{
  "n_experts": 64,
  "experts_per_token": 4,
  "d_expert": 128,
  "d_shared_expert": 0,
  "hidden_act": "xielu",
  "balance_bias": false,
  "router_noise": 0.1,
  "groups_per_token": 4,
  "init_std_router": 0.0153,
  "lr_router": 0.00251,
  "norm": "rmsnorm",
  "tie_word_embeddings": true,
  "batch_tokens": [65536, 131072],
  "max_seq_len": 1024,
  "dataset": "wikipedia_en"
}
Below are experts of layer 6 (counted from 0) of a mixture-of-experts language model. Rows are named router (the router's row for the expert), up (a neuron's input weights, with its number) and show model dimensions 0-127. Each number is 128 + 32 x the weight over its row's rms, rounded and kept within 0 to 255. Numbers have three digits each.
Before each expert's rows: "gets" lists some tokens that make up at least twice as much of what it gets as of all text. This comes from a sample of Wikipedia text that the model never trained on. Tokens count by the router's weight.

# expert 21
gets: " in", " on", " with", " for", " as", " at"
router:201099114118048122128108184143128128132152124096158119185141124123141131108148078185090063124118096181136080089102156114139162136122110131125084092167151101170117109115142077122100136107145159135123146086085132161135149118132160113181115161102087056122145138078092148088131116151136174145169088115172063135188112110059144084121126173122065177105123118119170153075064114143130097174126
up0:120139101111159076106100128065162133157141103113173208065135150132134172097151115115115169099097170194148151158106121152129099095110113092177097134163118106142133119142164125111138128052126102171152129153161133104204063136111112151132056111146180124112127148131149099108121171143147072119050180108105110089147060131165102136126151095117157127087168147123126158132154131100170084086205
up1:136164130174081126122110141131133148095152098135066143132141128107088112184206119142103129171160099150098102086162104114100120085102119109101107078194073109095082166120064082172077143117168136090077116093147129137086096101131095164102097151117144080172078125175143116115050104072093148151105121136172107115131167115153126115104138129118151117184076187130144137119084158148102092172074
up2:196162122074118155125120176140163159066122144137088123143157104179105095115087117130108107123173117101150178160105138120094162111174121118139142118147108093201206113142138146092133142118098078133141185100135138125170150082128148092152098123105171107181171134074116130129137060171169103125157186159129135170156136113120170205124078124127170150140213125177148101146102105172177104141103
up3:124090156113115094095146114125078172180146137150160089146154149110110106082167107085115112159161092129157062051136192154120141114177147130094082153138150136170173056115106121108042120115102096107136123114095139183164110136118121102146141155090118077124173120093141146133145128155044098133129147120178065154111184146210176134182142141172124121101109161124113106114115133147094076138097
up4:134141110134166155145125190135140158129165170113150130134133124149237150074176105132125156141124147087130087147083129103116106057167139047140189124105141176122081100124161164162152075105138128177167085123145148125134123118072121134217150138127147145102105112139158129117135082120121125144127084112198171141115125124109117169122156152174174151038141066167130132132152093074134124126093
up5:094128101113161105102178139154108139144119135186078203113135134084126063111138133162115181110127207180202079121116173133119133041153151127139120094132148119133147127149143175146183113137137126081158143071089107138210123147113101109088139115115120108143177134134186163131105131147192147126169090095180113081156169123149103143076154061142152175145149113136104133141105155172117111109150

# expert 41
gets: " of", " in", " to", " by", " for", " from"
router:191098097137030138146112164169161124127148136098143122147139130121124160105110065177123082139094140147162090099149122077159141097106128137156077124160154094159152101133146117103089121126167127150129122089042109172126165139125187113176121146181127120110157177092092148119148130161163165135172150117146117104197155163054159085128148152171087154113132104127130164101085100133148057176063
up0:147091106090137147141156083122120189086143165128077159143156106102127159142063130148147154146169105147144123105104138120149103075167136191112208171105064209124100111148090156066145173114123133133112156152171181055149154131125159107124101124105178160143155150076147099207159091158181150111113147130131134081150124116092108098127152108130165159189089160129100158116117164141112080166130
up1:091104097139094160130197161142113178143062168194131161157161085149123069068199140190078094163111128153112105148126090095149151127075168122090156039139125132119162093159108114111127159142123146092115181099138113151121120076132166109110161141133082090096091161126112167174114115158133075088116074132112123121107151144123124106182177086118154088156091140142102128160150165072100134156134
up2:115085154102150109125132142127170087136153155136090167105122196165106136166100091144135096059142111091123127136090116122126081101143072092155111126087090109143163142133082086137172154151052113064060076157090114099112104168138161112152128152063151127162092078198069210099101203141144145169158151107112164133154125097147093105132180141148141144148141137160096130154112101129097141117106
up3:158105121148147114104140104167113125124135112166079133166085149091141197116154138135066173117165172177162105109098066152139095132136118139086107102141046180098087154178101151121166163153084072116118132140122153174127044106147129092104091166121089156175148141131152118124144125129121081144106127101142154158060145162132129178127156154150226144134163151108170138160107173122079086177110
up4:163085137125129135138185152126116108116149147135148158210112103171186163137129108111037114105110167165136129115157157149099128176123099191086095164116083156179104142133090115119134108211182075172143137067112152144141090079127141099094105132078134162170080101106101118087089171121117140152092135108092115207084179159109136189118185139153137126128147119083145132109102108134124130095113
up5:121162094132079124064109103104155154124102148100140153137145111154125162099180122135163149117106128079072159126117137094102145102106214131163162173120145144181133150134113130125164124208111113080114092083124090142098183114152103145132200138135111108137103129054108125107158096083178115105164123115139140166169143107179087058195165120191135124152156146109082156099149094186111068095116

# expert 15
gets: " the", " to", " The", " a", " his", "The"
router:173117126151064124110170155126148167132177080125112127157117147127130131122096034191145125140069120191128156150138123094139101127056131121149037122199135118177166100139152108165128087134145128168105153106083093164094149145097167102154088139141126103087151115121091137084149142124145162139126084108153117099143092167105194090144138141158106119140066124131138117106050124129120074143048
up0:060122185110129123101122120126183098092199082155098158118185091135156096135136083132165151138175101070101158129187120094112149092122071159131060148136101113133153069112126154147112193144110126117084123087106063097125141080160121127146092159096138130099117089169090150137209128141123114150115102136124102084102072138100227133107129095160126121149107148159106165093157172087141140126119
up1:111070149137194094119183096107087132188121135153194128105141087150157140150154144146153089124123122121146077182088114173113137150035142064172145217102133120122153128154126136149133067210139135130146109148134081118142136161123153143158121123133157112072181122125081141107150048197123116139120088146113191149144111131065142126138084096154145150117148122137146158142170093122162096142120
up2:174090150089109139088135177139055060099053109115080100127149140117124101120181096122161152106172155113173177082164107123047130120183155121120116134141113133122080079085127119119123171116126079122078150143051150186079113055117129153082130150095168138107144112171147162142135116126128137098099085106103076153116101150124123155104148111120142083095159105138155119200111137100173150094156
up3:130092107109110112134177100157141102178127108144101169105160227080138138078112089110128082142114150133126096167108165126103115154131139127124067095146157161094077157167130154151080112145090116134142110099147099116144104167104099165173114140121179114059070144164089115163144078159155127087117137172205121191149116135098125159159096088134117181089070088057160136133113109158153079099157
up4:141059112159117198097124173105122124119197158169160113141150073194160148166135133118094135178089078123111123152116173169143112144129136119146115147126121149171208091159109133142124132141159118159162128124070114186094121154135105102120074154079156132068171154089161122121161128090109134151102187076112098100077061106134192152125103152097118108135065063159135148102146123146144132121074
up5:175170121065135090132122153185137144148124090128143175099176152170164088156136120161089143094120108193139104092151103101116099082158100086158120107087151101097087111104092119170147148118214103103179135095064109107180139075108092137121166112187127147188086108126124170131169078121138158150182107145102126130121113167115138149114093155142166110096156186122104163172105143204088098125145